config.toml
normalize_top_k = true
norm_place = "pre"
weight_decay = 0.0
Below are experts of layer 3 (counted from 0) of a mixture-of-experts language model. Rows are named router (the router's row for the expert), gate (a neuron's input weights, with its number), up (a neuron's input weights, with its number), down (a neuron's output weights, with its number) and show model dimensions 0-63. Each number is 128 + 32 x the weight over its row's rms, rounded and kept within 0 to 255. Numbers have three digits each.
After each expert's rows: a language model's description of what the expert responds to. This comes from a sample of Wikipedia text that the model never trained on.

# expert 30
router:204040090099108135136130063099088107128108124116156132085172121170107144161150182094101126143154156108154123148137151101121078097116132161165145118090129133119083062167173127131095116085139137
gate0:169106124119032080111130114086118148071159120153166100142155089129128125138116138109196134186151209112117099150191099175151093124106095130101191141170123087120126142107172136121157109132104079
up0:142167116124097161146105128134084117178146103141123158124149140042102153106104119169135092154080129105176167112115125106092155120151145127126101173100192116174131122187103107125100090161160103
down0:142108161138163141125147174078152125123109135144169128132122137112162146122164175163155179142174065168091057146128140149100141142159221131106148092147184129168135097148128149119131116132144152
What it handles: Suffixes completing a word, such as -ing, -al, -ation, -ical, -ious, -er, as in bank-ing, diplo-mat, plural-ity.

# expert 28
router:156087135067185150157103097110148160118098071122179137099126171093173125121163210092051116086116142092185131105206145176099115091084114189151169118123127150166071171113163054116097108117124180
gate0:067135136080126150138140076124086108138126161152180156169155042094146118136158135164169141141127134149160152148165107131113133136114142111138105160145115136097074146172087099122128138124133046
up0:080164176083161149155138161123081171083196158154064079133103204145125162154147116134134090126131090183107137075105151167143169109070209126148175054115108133127080090054169153121075157117145128
down0:131128184087151167131157146075130150155101118126109109082072122103133116105112153105126125149152113107103116084118123166144087127072140144076136087121141098118132049129169115078107112206160191
What it handles: Head nouns ending names or phrases, such as States, film, season, University, School, Empire, War, often after United or Russian.

# expert 21
router:153113132084144145139102100171141083147106129182106173128152168145097081167171157155090114185122184141114111163137153197115075102162079113124154120082127162161093143079116121075108094136104133
gate0:086117121116157115114107107174116097147120098101108113149163176114179117166119071121153092084152183121103108139146098148158147135149108139167099103119164162124118167112079160115132086134171143
up0:139089154146118094103177127114158153136107197189134175114140110081168109139111121148083097129141191132088100119157128091131089072100175128171103120142209108149130120144109131151049113144141083
down0:133104096091119105176091138177105133122053107108107117089124094146087131161079131117091141165112165196194173106112087115081094156120127144147111097220146052151112176117156162123082108117099123
What it handles: Line breaks before headings and lists, plus lowercase word-start pieces such as c, ex, imp, co, and fragments like self-es-teem and N/a.

# expert 10
router:168118145061106141145083101129135098167112136149138157150102134128179148154106092120114115184133118157140110172173104129084085103101139135144188159130097170142116118135119140128106134126091114
gate0:086129170099100113144104167067110095070158136143127143125138109083080153100141171181166053087148171117127109076093170146068124191142121155196151126116105164184130128144167157158138200099077145
up0:148115064088151114124155100112146084154148177119174133105189138174178156167190201158154133113124124119161143151134118139130123128151131105090197144106150055141142091112167212124172118122090167
down0:111089144096116127083134129087129121048182135143095103128183115106111150169163145150055038115176142153128109103109142162136079129152075191085133138129083124129144136145091099186114121130135150
What it handles: Proper-name words and pieces within names, such as Nick-y, Cole, Mary, New, South, United, Labour, often after the.

# expert 24
router:143152114106166171115093112165155120117142125141110157113137136154148137189114158132142156110176104114131110162157171137074159096154104091163144140129125172163094112104214121091115085106120167
gate0:098108088185128131099141167132090075099133175169177162184117143114091074077173068159093075101106094109135157067110196116142093086088067145099135159131101060191129111146143171153113069085115130
up0:189154142101156176154149089125149149132124121128115088112146120119141150186154181076086149131117149136089116189071085151115121081151133124117127109127149134084162089116092152094149160155139106
down0:109103106119190139185146127129107150098121118147074149131100242131145131149160107116102177165143157154143137112154139135111123129105101074151166056156192091195177109143152126171121149180140107
What it handles: Common function words in running prose, such as to, was, is, that, with, which, been, and -ly endings like historical-ly.

# expert 19
router:112072139121183163135078088085107152158102119118120132180202151101148141214127168128098071143129186172205084149159128154145095147145073114113136146063107128134111193096130110088135079143058103
gate0:138116102133131106137165142106158163093085111122169119116183207138092086195217189162134136103102129101116137128077174083107105176133162158060149088141167062098127146044144152114128068151061179
up0:125146126121166113148095115173113134084133143141135126186130143147081102144110097087130168142199097089142156079072101190115184139107112155110113108167149120168110114148123156102104099152138078
down0:129121123094100102095100097100109103100123074121074091146156185154148128112089131174107133184128094074110179139140131124143155104130120195065227165107095105141114131213168172123038130124043191
What it handles: First digit of a number, often in table cells, scores or model names, like PlayStation 4, 52.73, and 12'; also spelled numbers.

# expert 11
router:146056122089101153099120113120154103105103105114125161121156139156099111133144123106092101122124146157197132138225126160100075122146086210093143150124131187151112148118179121051126126109096150
gate0:162179097167120136183086130104158118168108170128099139175128128104105100151105143160189156131090102138175149108119115148069134165109107178140065083104124067077191119124157131113130178105107128
up0:105078176125149130125153106148120198134124103145061091118163131148116188088131113180145197106109096104113113076159132099124146108093137108129120144117092114133147164128175173207187134129201158
down0:206118138144111125144149155106139108082159142128119123087104080150060186158136128123198124143168133133127093094161181086146139124109125096101140135132158081188099115091167151165080162127131192
What it handles: Final word pieces of foreign personal names, place names and Latin species names, such as -ina, -ski's i, -enko, -ington, Ninten-do.

# expert 13
router:111113188063115164070066148111162146153180064146192083055175147135114176140191154092148098096095124157168133116157126106054164115100084120190182158094116150154091171082204094092120093138107152
gate0:162131120110070181149139126163161102109151155097169119128145112119124112108109162149112053124140106195163120102128129107187095138133144173108133069153187117142143125098145152093118157104184147
up0:091173136185160128100148182160139096109107137160180130106090113141094102113090176092086118142118116206143167092118088125121182135105157148094152103179145130084117122110105161145117078148178088
down0:120147130153086120110133091120147127095082184121109139143096071144098035116104098175197127137149138141124105125148127159040148105080114176129176081102056099154139105137078163123169049157157109
What it handles: Middle and final syllables of non-English names and words, such as Tain-an, Li-ya, Lipu-nan, La-ta-ji, often in Asian or Italian names.

# expert 31
router:152106147100126177135095111096138138152085145139200151175172227106189166149171139105117083145141142130173071197182099131105064118112092156135146147099142173177118162114092073115102070060129120
gate0:097131203112075129129114144092136166146150130067062121075140110132143120130058173145159077111120131105108185145150152128156116091132131103151161099154094164160154123128122204114103143097153096
up0:180099138122084136113105136147107057131207115144142061146153057112111051122188098120056147148160154151141102056159199115132182135108203106101153145136124132113125132159096146148072154146075175
down0:104126223123121085144110071127117137135152108098141122133121087132095123143126108113187125129119130103104173182129185215122072101070143129060066096145131092146164153140060152119161089113135080
What it handles: Past-tense and participle endings and verbs such as -ed, used, released, played, made, found, typically after was or to.

# expert 25
router:137111169066100090127089074061101123169096121169085140160170173132146134167131147054093129115129156108121122129093122112114183113106128165141173114128113147112141120134144092136101110153116139
gate0:104140188106186073123099117126124182111125098123124091147104103129089145131108143129069082166110117133095104103151165109135168133212094156100072115191136119121146116113146158145167123100154157
up0:114097129118127148136101146134143097142026111119153140107062154071139133091172134153129094080096132062154116117123123167119132152161133141173119186168136136099102104080149115126118081139133116
down0:176142197159203127044129149080157148127083197150167157146131146105100161076080103103131102085133082155153112100087174144123087057093088109125062082110101104147115142100126160202168172097061163
What it handles: Opening quotation marks, em and en dashes in chart tables, commas, and clause openers like when, so, because; also final word-stem pieces.